config.toml
d_shared_expert = 128
moe_layers = [2, 3, 4, 5, 6, 7, 8]
balance_loss = 0.00466
positions = "rope"
rope_base = 10000.0
init = "normal"
init_std_qkv = 0.0412
optimizer = "muon_variant"
lr_mult_down = 0.7
schedule = "wsd"
decay_fraction = 0.456
final_lr_fraction = 0.0
dataset = "wikipedia_en"
Below are experts of layer 4 (counted from 0) of a mixture-of-experts language model. Rows are named router (the router's row for the expert), down (a neuron's output weights, with its number) and show model dimensions 192-255. Each number is 500 + 50 x the weight over its row's rms, rounded and kept within 0 to 999. Numbers have three digits each.
After each expert's rows: a language model's description of what the expert responds to. This comes from a sample of Wikipedia text that the model never trained on.

# expert 15
router:559489433460467553609525569382529598506483495517582446524592577484502597530513481514427439542412482466536628454587530497520485536430533504493494545500565492494416435392542426537457515424526460
down0:394471409524589537552465475543553523471557398462521409490458509463511495399540484459536425472575563523490419551505493436561451490488460473434482519490462503436449518579421512567451473522433491
down1:474462526477387476516432538527483474433474494449469508494488410523551554520514561453528434434482447476489431534468441399492441496513581474431393542531414488490524512461478455532567435532469466
down2:523493498506515467488420411429497439597496467469488436439529598529437413440441460590581481463501509469514489531594538637453470473439479543477525551506552535510559442480438473584517369482453495
down3:562512511477479457572485583450490572458535466553436527473540424512557471495513442500556462511512561507608533526558474425449473504541562475457434559482546540539522459383536485438484521497492459
down4:459509458529482446477562504441523553477514530601506481477532469478571536421447496500549444512538586515599593562549409478453518454538483544486454428529425492495581515411461535564501464515517411
down5:542469513498461441437505424541467534485503535431459550538519622571474469603514479486438479426358444429484559558501506506451471510446461535484501546463512610517617487455482446590546563532508567
down6:580521540479581517517517530485499462571416436496475509465571530524487484539407489694508471452451472579501489473517491433415468493461441528578545520480570468549516582565553469494370458455473517
down7:419453395452424473426465451600569449499492461485408546528490487436531565514573571447525487511479539530486552471553404519481577467539530475455416540545436444476538510522587546450576523549527541
down8:530526496654489476483566553505423564612430473462509634531531446458465592468530451459411573484493482437440533488530499482517503578482466516476398404484483558490489464462368466424568578530486558
down9:394388539546562457619577503544574527501474568510394574480497546530501502538558494460539546503587504484428506554452516524609517534504416555505510528635448653457527550556574517534550554476526437
down10:547532419479463568477612572442513569535449426486560507477497469477500531501516459461499496453522487409567479448608422460451489409448476553523432461498455532468457502522545597463429553471518461
down11:434537516450360558501537361446571544481446559527523504568499463509541482524547473495564557477463480525526475492548464530506471524439467444539475484554525492559499626603494446519442470441525437
down12:518495436547551508412549453463473530570445556449526656542467530467453484532510565541576599404480524475607536441567516502547518556407574479519519544524486398527464404495492470503420446573516579
down13:508562573576475432418463511467548498550494490538533501434447576539596449495601509461423624520519457461507398484530488586450437509482457543476494468550463504547521430485599462519498459517562529
down14:422505505572430520473528502512520489482468532441468516561501503583512501524448537492501491496464496487416521538453561499578512504457448543479567586475554550500460543543579551486563435466522469
What it handles: Prepositions and clause connectors

# expert 39
router:548461465575528432437521506471460497515460501500499434533552504453449488557427562508551587432536510503485502509437546464492541560563454480385458535530478541538533522415519561524448512426393419
down0:519526526492455409552492399511512496499491460460466534482479576574487478541443486516417522555475473438526478543531457549404606528608455524539514474489484542657562571453502536480608465608518549
down1:502497512540511542483541479494530453487469538497461357525522477591493528577523417462434482547596481529485575547503521465451500419461501430538516548537575477473507464543514565467543547532509413
down2:533550480490443476515430524509493477474522462539454514444480448522601525492566501515515545516510544478405477498488593519447425423395572508433530449563450612392492435484432508523469447505508527
down3:539517408470468548456451473514545511424439521546397467476448476479540568459589454534484470466543460565536553547549580573522519556466443470579473457521537454534582523555487459445423410463497547
down4:505474512488536539534520533479541477531456496538597425423461427454470440578482443535502536536503461504516409487560416486486613476618465510585418509463466498561482553568535546525552542495515550
down5:478500555536495471519576448526610426548527465575481524506507536576478455389421584450497517445538569455438538468524442550486427470542392505547444468486483544479506555410507563479538524415552481
down6:488475526570407383609476458531440550418474611556543527523582384503606504451490531491496484458377516537502444431514549523478500515545427536525597479539512514536472489564434478536571512513525520
down7:656512532514506570428442462539520521477511465513530508517484548534509482603513586487526571498485539424482504468517565509442570495468546475470508468410465579581464426446499400497469545435489514
down8:402524506531496534544544531636456470514465525515596468545552509476523508508479456545495414482510480535464497428519546435460464523478468487475513460485425540471449478574472524544495541422498481
down9:506523537528423552511498422505489344540525521418517532503433432577512485547434536498462417525457503443563431527489540503494475588452446419415449469530465561465500461540507460502443542481454513
down10:463462437510536541524490512425470504472496532522489514479443461480558507618613529575526480513414435501505460551417471480513544632521607473534463501391482579386523514551458456499528446516498476
down11:461566525438542481524508505573523456459503539542452532480464521555486500494459515432421529534414494465474527544404515552539549495472620486460450444511440497584532504502570453413612482558546506
down12:525550508558462485532481513499418484511455510420448522434399504441460535498548478461515487448502531523450471627462518425509430532474506509577546475442573561645483542564450490511450434514473503
down13:510511503577518462507451555545536514447475515472526497427555508598541561476444483536514461432529490559500460548417518487536558523514397531410552533560513440571556573487508492467397394409494509
down14:504571575565459534425502451479533471567515463615465513548583518503478472506575415416464410540398441408484529482622479472541461485577389421600516569600499454555478543491542425600450466568483436
What it handles: Mid-word fragments and decimals

# expert 29
router:542492543461445414480472490592513504511484512444542496482580465592502570528440566461507572452466452501463537421561564536484522514500447528495445481469598495481419436456513495408553527460570512
down1:516543594474574577470369515454506512544486531499480518521554502486574482536494540428489518479478445477508474505483484470472448395532465480445479492620451443484472552552584442516516474551502527
down2:496487450423552584495522500532443465497557443538496589504551572426441515565587500521421533532380535583546503546506428523527508511553578568527520553476437506453424539505486473423519499502607586
down3:539452422476462527448476615497423506529392495446496425538527389466517435601489547497445569453472464432446466501634449477576432422481415518458396483619507527473407479403557518401506464564447504
down4:442590404463463536468557538480525519539483501421573437432445548591467536459488546399479535535485470546546520515551483524540529468487551520516511497524471493462493527479464509495528459487566569
down5:505498527518542474634554457435546497460473502483486513455477461571538546471467553395522517468470416543530432469560485495564559580548559569477526449499464504528582462487493483532417479496492445
down6:504473511468488521459500504450547494481458519430520450472413467561532513447526544431482498588408528441546418501528502508576554440381548444560583527519507506549438591538432647586514520560507539
down7:461409488576512503329506476542436457444489559562453517453501512444516531519499455523535568476491486535508508512492528460522429451425498419559607506510468440569557451401523512426482490429535519
down8:466395575470506537500454422466492438525502455467487582474515577408440493535476421561475490513555492521523503454548514482472379450501516478491493414492488550509603578594496526540491499528490532
down9:548483395571454511483414463482547520499436519507469523443464431435560426474495512494521464560375513454554530495511430579631459434564628504455430540572492524496543417524505385503501483443498472
down10:449502547540468455504520561510551541516486605556428460431441556540462551412561397394424487561596521415499410512505587483599424422559514543414487554518386486512488557559477521425505540415517600
down11:520416470539547528391580517538462536472588483488441501567495508510512633441517461480437562527525531534443515449510574401532468487570519526449439521469419499537537481502512478469425536486496437
down12:611369439561575544493532544407485474572523509524521375506487514465443505526482528420528488429584446415553509453449474543579488515431470483514488507439495442480460516576533502524504485494475520
down13:451425483504488562518469484497495565583449577456531564505500434430628585588496576532504429459476571542489491529500550553523448499450501476519406522459528422411480455526529471447550589510368530
down14:475651585524367571472474572538428526506480575583504439488504478441471506529524543523537457508429532534511523458532513499557458543561477532559443528480383414508512490427465538337473482632545469
down15:399547447472554382479491477511469510455422492540502530517484460468473394446547505482452405492500522487479472438570481453501438517507522492465612480542399451596531591448509481582561420567488454
What it handles: Commas and list dashes

# expert 6
router:459477522557502555460507475516523464447475503573486461490442498482505575506445552513512548468470512529427465489526450519454475615540464526453487516563426438496550564571536452608419574497570575
down0:467522564474465548462469396489455586452470500440449525484591533470477509491471491480579543517528472530467433428500544517519434457394521516493468485487516371447530439560550584457531555508483565
down1:481481506452464533491480479470487608479448507526554460565441567523474388456491481546479498472427535511450429564487487472484525470504554526551448441563471447504560541602516607484541488486542459
down2:511517486548550566485539484522474432446529507483576418489543499433567455460443577502486469498546554540519575465514479513534482446417540588614414493477569556444515554481484534446457525464535516
down3:513443522477513563460521519559457577513420488447526491509558442478501531426488443519577443522504467582513390463573513541499515490449552459476562503495605502545541536526501460467528516519552579
down4:485519528594565440490442521474505482482552456553477543457437471497490486514490584540504555493457545575504516547537549493567469476427434501500526477461489556399473489617439448458468525488456558
down5:603459521490449514476417453513472603541626492493538497372527380415518638525508492542485472566520523449533463575599530494436497546564451476377522501499467445543491439400448517500532460505525560
down6:462458515543448495453477463467465453363522481591481498441469434442515505360537554522535466530406549544505535539497617568479435589485524593523514433498549435500393556473448440474516462428534507
down7:479470560552547467558533518455504521521535453585568529451533531527550575495454457545471518513469576566428507482592514400579627463572528523422572500449503503366468516408432477529391577573546552
down8:458503529459551525484589502547439429429511436510442557559523522545470447510490383472431501471496440522454517469504477630459538526483532466506464509515507500516497493475591560431512543485475493
down9:533558419437437466502493439475516516474510496549496544481471551490479467487578614506527553565531483575518435491461535592531593553549423555457567621455423540398507470592498534489489476484394432
down10:519460462504569488463530558443387559463510470494606546485650454490579520444473511514454522531478445553479523436513488471478452522668539541499458463438479510503486424607520453558600447460579517
down11:527545522478491555469474454506419380542554533432508497574541577495536521472512490450424517422474549484574501523560507565431541501416518526532482467456508516461525526477403583470413509502386442
down12:570544516498550527467494487521567547540508565545455539528490540529498506566467436423543550488440447560597612426593469560518539551478590454543524519535621571505537530492613465519438462519476501
down13:496469405561406470583464485495457580474446545561468478522454418504512497486463473517379440481471476577514480453512494552550495505551492464553510431549563417566520560576643538517448506586503512
down14:479501536562425556550541468503541466480469518442423553547516465567460503530525548550483402502595549593532677474494521487458483496484527517542510548465572465526558491428528428440444491494560411
What it handles: Place-name word endings

# expert 36
router:577514477500502472459487528575540480443555427399538571432560468577574466421545428449617524531431479524557582443531483533488537554486459468526455490516597546561559502482625492492636426538511483
down0:600536458489505521568454441529463484543464473444414537564548563490544537457461483458435542580520529514487496523530526606467491555509551561445449518546451489479601460487444491584499507461473451
down1:516483511469462527500392552590507487443498598456506479564488530405536435518628471513577570459435456451545437468453417589544557588541483443412589469473485483520482530531491480556500423558511523
down2:416464488542508609429461463426554519548438512468548548427427536471506485583553560467494421464422456476453416510552573443411492513452535510516511497595525466555510570466496382532440543533542429
down3:452484487490458457417476532578416500487498486528484590525554545486544414481480509435549548466445543514624594435511544615471469548507624472470543468488456564423457560476502530458508520516543501
down4:507490455490507448544529556516460502573544424543529444499574472489563554489487460557532443585576466528541537535490479548492461478539511417511528566447532618454470490498502524487487483516430503
down5:539502508484485483510484468403532481578449482526511530424435546478572465418459484534454524479525531512503423463455395482480408446519467480508483565509563413547566528517569504565518590518562514
down6:541423459528491454528460582489487533498478492456523464490601512501467508476449408517504427402485460574536526588558583467424478506515465535551584508545551571439502473549485475495515431608546379
down7:382457530419481489525551433472468456494541537548509485491600526472595437465585483494484458419531578531526424510563532486547482519496550560542569596484521523479400428570431563508518519466464501
down8:545505570476442560498566426477466556556562466472624548547489523500464537498534484450484483514524417521534488490557540463482403496557506455421510503488488554450399532519465522450422357469501456
down9:410435558446531589489430437454529529486403561457528457502476486466564436454604487593552530498468532486427531518532438429431483486466521524520451549492448427508497477452535492550558471474443443
down10:546605487457450569412418489538497500402446474508566523519593361525477524532519415530554474500472485514517464516453499495437575537530573446606519541471549538485540499486552441457466504532548496
down11:503502547496590465516507481668539585574526418427443532489522523473506496471515492571530474537519442369452490467457568445454478485399551484497449524566432515447455542422505564431506515536499523
down12:492483485460446440498526543569413504499501549469512516498522520437454500427439470515539492513404454549522515482504499430455596466506514495488525478572603553477571538481544471488554446615485483
down13:535524403477450477512450504503567513557388521458452627458456440504476542470573519367605474517422475486477468463504516591484608486480549582491478455596511494396526544479534418502601565372536437
down14:409519561476460504545584658506448538505591470427615561507472549488545583516450534445446550481622473493440487481534434458441406548450605485487463468378442572508540518515478383488450532494555492
What it handles: Narrative action verbs

# expert 46
router:494474550466482488603443440468483466449514450564530471444447496437540469528545460609465505539446500444517554508487398510525438472445520484457439507605438534520474605502513491511530457561508464
down0:490529486481498509593471476549487432449394562457481471518373515527517498516428473437609471403636510591544423490519462515498460501471552394452491458502522517483568466615444561534560422591539572
down1:507496488531461511514563524423556488541473555527527546496551417460561499519451384488606439497471482525521507460461467383455569455537480502516500453522462412523530481533563504562590464574458506
down2:571575487499517487601517535467491479432404503515475541502527456462531457518453532541530458565540502473534444522637542515506497525577558464513495500522518439475535572501408454477511438471450458
down3:510481466535463459493515499505487433508567514498559491465610495444500415403470398628462443507481496475439528480532447517501429448503506641476530529444537535562497450512485505443473478533405539
down4:494528526443528595468482438499430413569398545408363606514540560506551393454548531473593501575477512521524409480486554519481410594453473551530480545461495482472625513476586457546484512457538485
down5:496471516491484582475555466504473436470391549564475503554495469595435514491488489538493610552363503359433466513495485519496590404533505421521538497505556453518495508452475491458427536477489486
down6:500523472508437451487506543559426461496400507504512519453574673441462531501562478468416559473501496458519488501501532565503441538617433455479433517601402543605520496427565577469603487461450555
down7:555506552569378445566489488549525472468444463513559430486494543464512442558462391486458465573534423512455549555478512493521511436542438495527427471483455499481461532507412515542505556446498501
down8:505511544536453453504429407545542427480475429543524580495467586491584532450406499542589547501474435581442495527437449465554437529479542504476526598479438543575435516526590456497482500515486489
down9:504436403479505506562537636524509536544471580458429449523449562467498526524522431469497495451475546450563493487472494504388531479595496432552594398490464499476457603483397478516477444494522506
down10:554581512546543545577516518469583544479468498532489489499472514430537526534560489548562455575558443530470471554577427475458565567456490438523488421544530528490498429484525557445435534532498554
down11:534453536495475435507498480541607409477489433496507460445552556577522460550401479486505438477385462549446580570512526526518499540664491479548483427476524447491517463438484459548459385436502544
down12:505542484488454452495424529459481474496497519537423491451487414568487545499461485489477489496544487491475538524496511465457513466546537488550557521551545531535467528430499576454597439502515437
down13:485562486532491492563494447495518532511502489459545454630488380475499444526567481555531466421435459556524451386482471494549466481458499448494526484438560487481500583475461443585442550495470557
down14:485586540511478582496532462494515502598487608423511428534484474484488536520460585526543418553453530494558481602504566526433515548489438448350543471535578529534463539564560509587502450517507494
What it handles: Verb-phrase continuations

# expert 61
router:451551558429525476546613516487560528503421538469438434606452557441579484510565487523497523546475454474481502506417552562527505407472521501466518383573484509535499463580502559466530562609571415
down0:449489531513452497460535528528400572459523466492512478487422508501414572457437562519479539421367471404510573541521461441439540522545516475476465438538495526434528461581409490518489510511464461
down1:458517523402535519508534525535434481488433431448504471499496554481553432518479493510469522472494452456510551468430464433465519542518416608439533400512428524558466531527425489490464573546471413
down2:552475595480513489469463524507427382483487558594513458397538547563549533441506569596516480506498564456506432543481502435463597532413440530597444486517504361515562467465486535488501444476539511
down3:477549451435507510465484476482476503594502460520517529472460447468590516553458452452497546463438571464460503561520517458478516518561401528552497471563423496584421540475387536483478470435504482
down4:556480550496485466544485432483578596535497519553477407421440537474514579530502492490522545460407424484539422622600463454505476477427485483541507546464479465550584520565395402483477560485630421
down5:562505448432467442479480477583531523504517531511503530507406502428501491514572541547532485496559490478540423548525520580425636493554532452415529432547417497521529542507524484476459442447634494
down6:451563468585478436541504480494550595543555496452427463578506504504476451522518532499564539520433529529541544501543401410506540466463515358461548451485603570498549467462500448551508552484460555
down7:505480488465508381430551517516470579497529517512505531534477503550580547362463559456484485470456467589503479430522562510546500473426517470464514584519545459553540425506557480542531429524481518
down8:535504501495488506467581451563421545456477498378543559440524521559535459523506534607488529575538456552524503432489593506420479422424466532525462522527496498467467421544440537481469471549397434
down9:467520527529448476443555590576430553494459395531582466471593510476500432465486508482476476495466416529426495483452490421454570530465458490481474508469405517514442576597602548580418542503412518
down10:572487491519497513412542504487592529562620547480470508528581525451460565549432516496390349455570512517473534592567584446485414542481441473467503482398454583606508458458438391527444524406467550
down11:438464496442548531471566548509536526552463437528540447521472508474478478515491519529580505464371550570445507478498531501544462527340472468587539468497561549481528548492505448490442587559487541
down12:470526546471546507484513458486498455527465463507532491423539506590503568431439551437504499549499540514463504429587541484559440521460429553554526597521571477579576513437537574538490389441547522
down13:508480570472461524492481481486487382480524495503477506546493477442469467397556461449438495552481547447557515416446454436508485501469456484432548450446459488518492617453491558538494496430428505
down14:552530534414568517573506476473657483471403476553486487518510433537471469495465458534517512591593534473487517497529477477533505441502563596462443452551560504607491429544536528518543509560510458
What it handles: Closing parentheses and event names

# expert 37
router:516506502450486521441496632441435475501516428413514458551498580568525486455501492453616495553477434600551597422648511524554526443476477484454605521396465494602480481551527507536642526509516496
down0:526342456449451499479435418576363525502549532476524529539451417507501496597509481544390511485467465469477459580482548537512506537505614528450510472541534519441485457574453489521461482513471425
down1:447416579520529384540506447404528514525431518539533500484621465507464456477464474524430485503587559477440590546414477509482486471537540422529533531581574424548511583488570523504500497537485496
down2:556512476491398538531515604499532447569480539549385470482528496519478481499540488511440507551518521540541445507443488516532499531495523481513477519533408522566486461504490456561459414503391570
down3:428495510498423505367582451501597484522518493481491491542484430453411472420489516524518420472551518484488358518468552473466464396524533558511525469511546493445483481480482442578589488490544386
down4:352480491534551546499526513557451458540498531492514462616542461558554464476493552401566514531470479439556511467441500507592542474527450506525496486517424501598556506533459421400427623503511503
down5:458500573426521573424437550496494526526426564454499551473403529485511533521493552450393495461528468624450520492602498511568539545592443531535509503485498514406520481493464498429477469447599390
down6:470433461437562464534575554533468409609596457461505531515430474590506495655459498516503535532561415415559521538439521600446479457466511460483578412513509528493499487526498504561532559557451571
down7:505534390642549533470452518559492449480516494508482552518466533552503556537464466440530543538507418475495493493518453586623610422461435412552501533540505481538489556485451474467474485465486475
down8:508551440489543492493529584505520511519557587454460486518467445579581503462485430524590445471508535453492508484509370615461539428539514594485533508471580436543421460441460487485504490459503568
down9:421577486476515472477549592457450514517479439537535534427528514550501537453583482453519550479478576490596581556530533461539486506466479488497647511469559509413420511464582497470579540448540520
down10:526498471460551553559422542449530451550468561606536470446413663470498486460561493544472433488499509526563551533538432480496495547533483482443583511455475532509479458516495425548447536531479458
down11:490486474520458543565478488554475465514471557450540491420469456549483446572391364441511538438433617445563549531474601486568535631514511556503460558507438555437498453472438566523557469645448410
down12:511560462538450376438526496558548499448423486489540582470452514484539473507465453507513496524450476499534588507470455524525532639363503565428470500560586453492594443456553516438488487492451539
down13:505530464496431494537448441533488587585466517557520434509483508513567460528515587424498523518409585438545588501465512486568427543545588510490500477586467525558482473542522503467507358522544551
down14:537457506553521407452449565500545535490528530570580571438400474494420577457550492484490433468502503515480599544493470514505462616551486512507468550450500440468420408449566463484543491487511512
What it handles: Separators in lists and tables

# expert 12
router:541543521473525571449430476506482488478496487488475506562398436539558498519582577463497613565422518494537573534563578497526460452433468544502556508459411467488489467499483470467484562480576552
down1:460574443464378452503541451533496565487506599489481488543520497470558496515556626431428422550446468428526471471472492587517437531461496444508507500525502554540539559614493621539538558469435484
down2:573372475475478484498490492582547527432582548478539553483507514531468524505505601571445386537465510487418510502437481438441569466414563400555455439512497527527529521498492533413441541434499386
down3:473436520582536448569435530535487486437468574370497502456491484516460527399490473537483501525510516533477453527485490503493511453491539490535542543533460476535542444475409488463474440555561588
down4:503493507518585533452554500540447514580459469560359471518683611507418467503539471527507457446502501497458516463493453496430539472438541527480511542470549556540581442550445511564439454472505515
down5:438506486488471509562607514498525519491500488410570533539582598433509463470440556461448498567511474549506507412606528462506432591512441492555581496530412550527536569488540544445486473583544516
down6:513456502528435469557456574477454604487465504525540513487536626486466539507519449495495485589440581512541500533520430562558547470446518458449517530520486450505496486498471494497541473544480574
down7:582496475501508494506494489472493494546501549528593501497442444464466543558544540509479511464405430437527451484539486493502529484415513475501411453461522485562516521553464468527454418448468544
down8:546519577470583468511536513503440466493500589432574488559443466482579504551459554479330475504567505484518522467497513525429434447548456464474543518465493509401400492480449531531484451554509475
down9:443483462451578498547545464534459459469552495435454478465403532573421487568481505462529519444474421424412417484556500530519531456523470444534551376419532440555494435486443500463494548457499459
down10:515521553452457468485541543535447531494529448492535481478447586497568486536460472519695464476567559491375560386539513480430499562418488497477462599540502492463527493459474530528504442525472547
down11:502558431551482409463522467478461504509502412487453506465588479530555548498542447533413526529549540492492502504496580459518504470563471397460432478550537481482555464518440489391469437578442466
down12:504545542387461549530521519545593422566494467551481543434502462535465587569504497442489587480603554434477463529534530404429527595604495538553525447511482529460551354458500467555454506458442531
down13:444589668486535487508532510644580443459514437483546522480427544514517526552450557531504527431561583448482568511461459489550540542476509498491414559423536473533447513489498535503449455508502484
down14:429503384490521477475430481548429531518540582479486554454450539593487495548460437449451518504524463499487457460538509556516490419482534478503395578541451517546577449531517574522464464473604501
down15:431470505415452606510511497536499446542526563587489449537573487568531469482507452567483516449526498542423464429500441491471391533566506588482530575491498572544428539512475436529503485486445515
What it handles: Hyphens and prefixes

# expert 27
router:455506459499549515443429477417499486464506489526483471522622436434443552524514470527491533560540441437465458462512506453504573431459449525513614497442504462414484505403489472512512423545497474
down0:558534454527503430476540553489493567525534493564568464464553536545538537481479543404529456521579541563537529433585509418466477501468524443497482508451565530504469559467522561445514583515513614
down1:494528465404542628485545419510533615532527530420544574553476428493479535524474489437463531532572494467420612547570500533531494447466530485507509452476546412533497513524473493491500525497483515
down2:351505574527510507546504523534429458493501447533587525546470549512527435520527558495590440381510556540582564447472458459474539535457470563505462512501490538529526595433538450543502520420435471
down3:570522519600392471523542529502473555428530535438542449501491400504556482575462512487502619453424446419490479474509441455540585530468477509570565556541497494452492501531524548510591561491460452
down4:459485561517550525518550484429536504430479599434482511533538517541536617419494475536589414442447573569559503475476545597574472486520407548468488452499449486540482497510507511487559447561585523
down5:560501531467513537492451544456531427443442540533437563471445545463546505522459453450563467496510450519510514484488569390523537457543605565509516493534553481544528498429570570561465482576576439
down6:549575558522588506429448564455450476530491550509566407372480484472461576509529549454555396455497430507565524470390506519532534544517440525523449536498493468545493429530499522456444536522486506
down7:374509533485505419531521511499584492521438452409532549553576620507526462486498492434489505497426502443497534573613609526492388472645527594396554493493525517546509507498507500534481515427491369
down8:536466485522527491614593483451494499521540533492465587426401571601473462500520561550625493583545485535489469494556506489512510574568513519490564520532486524504435524484454487494584571517417487
down9:526498608522571499518514448590477545495623439459440549491542447530528503550400525474466460543389487598406467572566484477443514547508568478470542500483492456505490463469551521486515550476615521
down10:532535472427527552451484508496449540455465448601471481448470544468436525522419508526452516481499461519436567488566454596628456411580509559532516479566526552480476508491388484427602524519530453
down11:493430467589487439503480470572531493483494550559482431499484544618520500543519516554444409528471540434483568487476458476440537504455541468501497477500561524533442502539604465494540514516459560
down12:464484610562506492451404444414526491509454519547587464587506544437494493487538557484479470562428542524490485493562520516523527462456492554485504542539490477568496605540458565516537452507536523
down13:390446463480439446513591522386497545500491580533503531541477465473525491618567432543522542527456495545422500492386435539495474526503543463511484434529569463536524559459446547518506484537541468
down14:490524487465484497608491516481571462522487483454459471435554457549412426443522428513482546581523606498537676419504499502559461479492462490495599471561534532446491494460507488564519502537471587
What it handles: Numeric punctuation

# expert 25
router:473433484486474418530416556452555607507446500582506514528470573514538561426518451482523436445558508472462464418586522441391494450448498418465529468437510451475507558451451453525543478538461561
down0:557593526507450510556595467513480542491457456477511664519488451495555574461504494416522517505489534520454482545460522455492560511558541601466614559517502458431472562424566413501480444404497416
down1:581554562521511608491410474518544518479443449474568484597522496482430427522525398452536601596498476546441511500555482505562524421533549535454469530488546537508538424472544562500510507516538545
down2:486407463525500577441483534573479520435569490509575544537474534504534462517513505474545571469475571473411478453487466479456583518528401495501539559568534526457471440495537443499484518509536514
down3:545575486524444534440505623541444488475565510433521465427500418430526474533537470514482596480502542496422440435421460480442547479500479462473541592487546563476446539444436519545540516574463503
down4:441517553459563445581519501485576487473552508534383526445587503586492503515470555508514482535564450439552484535424525457478462482579494543441517431502519456539493437511545467522576499536371449
down5:509443442458433519569523424596502460499599473534569422415591455503459408438467454536453520476474397454446457462553535372507566462504629496505527476500575574463374439497481457578571462503457449
down6:473426487528525520544530552496554549555572524404563475501551513450465576460399423512551588534452542452562446471372514524462483489508558455526536484535546467509492590522431519513453502492474471
down7:373598562512517548480448542498447435480523493409520388521427502374457423522490554476529547432480466449509523580497527471477474539532477521493503531479553478445467504500556418509494543557488484
down8:540438489506447483530471534494539487590506458424509545513485495410538436495596485527494539525453547547555510468494488556435429473411493586451516550434576431524556501465521588443525418458431580
down9:477448494505476480538578492529466502486488525544521404427609547518529457449497512540527479428428574507568467484535586485422382648594506517495523487562491496487562488513423529542515472510453381
down10:423477525435528493514450450521629545520522508549519504544513471557510471503497454527582457503577473489480423479471507563502399560513531578513507491543521368426535507530474518528595463522495501
down11:450457486519562541428473534489489502480528564332551503504503477483547577537427529440466536476518542556619483458485435415562445497576522487431525506468493558468554496539534459459579465515591512
down12:507442631558482514475396463513595415461528501497533453401493507522494554505503420480591485458541453528513453485566432550624536481478471468549564555526547480534539447537575529504514584430503461
down13:506487555558562496526397514517494480447549586466463528471476428449453498467492491514521420468468491572469526537505421531541482480465573461388446428443485436573543555538526494489491594461548406
down14:553604545520421427468499443506499419561470448539577564531540451504556524453472544483478561470359550478444540449539501522444466391590531471452479582470531584496536530496528570462457452417568506
What it handles: Sentence-final periods

# expert 7
router:554514494585465522473471511506496526510475532522523426557602444512436565564608525516586454521425497563486458534448486490500509502513443556522449426439467475502438470401453545548580557466600521
down0:437484520449498519528527569457525475557482464474465489613488538533560478517474503612442596508551480519505478462483534496556485598479448594452501507471493533537554474493470497497549492495491536
down1:489486500538520567538481480447445448500530451427456383412424448582451519536567558365454514472491487459424527573516489421473568477499517497570497578512563544436487502460486495498456436460609484
down2:570469455548386546446547569486457585531510504438561383514616586500509450528515529443497487554542464597447439542441479609499575461525579561436501483491471516511511480527512589551503542476472493
down3:447478505510596520580546478454480492377631408528516467488559546579499454514542403432552503449470516515514496448566414463496458537418486465534562524488480550620491483542416516454505487409490433
down4:510495472525476499512482515443465447566504392526438572534458429519450500528495419462420528470501473473468547483503464491597484531480587598519481510467501536529449491528559576520448492523517424
down5:517610524592511480568483476487448544468468570434480452572443484517513583516562511592563400548459527437527417527535477507462550470506475503469496471493495468526456482404461399491471477438512481
down6:519484601571609566541511518550550533477383473426522629557460494462485483569440579617514424538543530514522497400529504491488502492456588536476556570492508524459519584543502477532557439526560494
down7:389534495513419575398394548498494460460496484511530414519559466531604526454547513509499474477550564481426472514545484474502470485440415541551427523419484462541437474539505523450527539541530521
down8:374439461547622447490531578569540602498540512513563510531492419512476542495394540515458462486464437512599532547505492526497469537446458563471604482462405472474479496571525514519512457527518535
down9:587488433513513480488439516582518469479472537382509454537490527561565494430451470559515458480466562445522434475495521495567490495480446526550459533549449435634527494475445505544545541555479486
down10:397505466444499472449495563580575489585558514431537449486509519513567453518499517467480515632562502492417528465590511527602516507508502502562491406510502532563513499536469539366523486490408460
down11:417543537481489474434459520445494573520522496538480502564453542551467410521445571485416495466558585489395408466470502508500528451522457503512504465507530581487493507524517524452419492467592393
down12:471529510431515510539519514507513566574544457550497447549356506467583528565503454484462580443478576467510511504538490422461603568477626430528516554476565503557591437513553548550559489487451546
down13:596474443494556467540563634476474513475491467468479479505400516397454547490517338527520621529620409417427481552522409488482520558521543507449547559511426566520473488544494431501466511453497470
down14:530498405549531405541512523489530480499452598587573463445510541507509409492504462459504483530544484470485564551532437556485519558521474465448534460513511427605526483505526507471470454569485494
What it handles: Opening brackets in numbers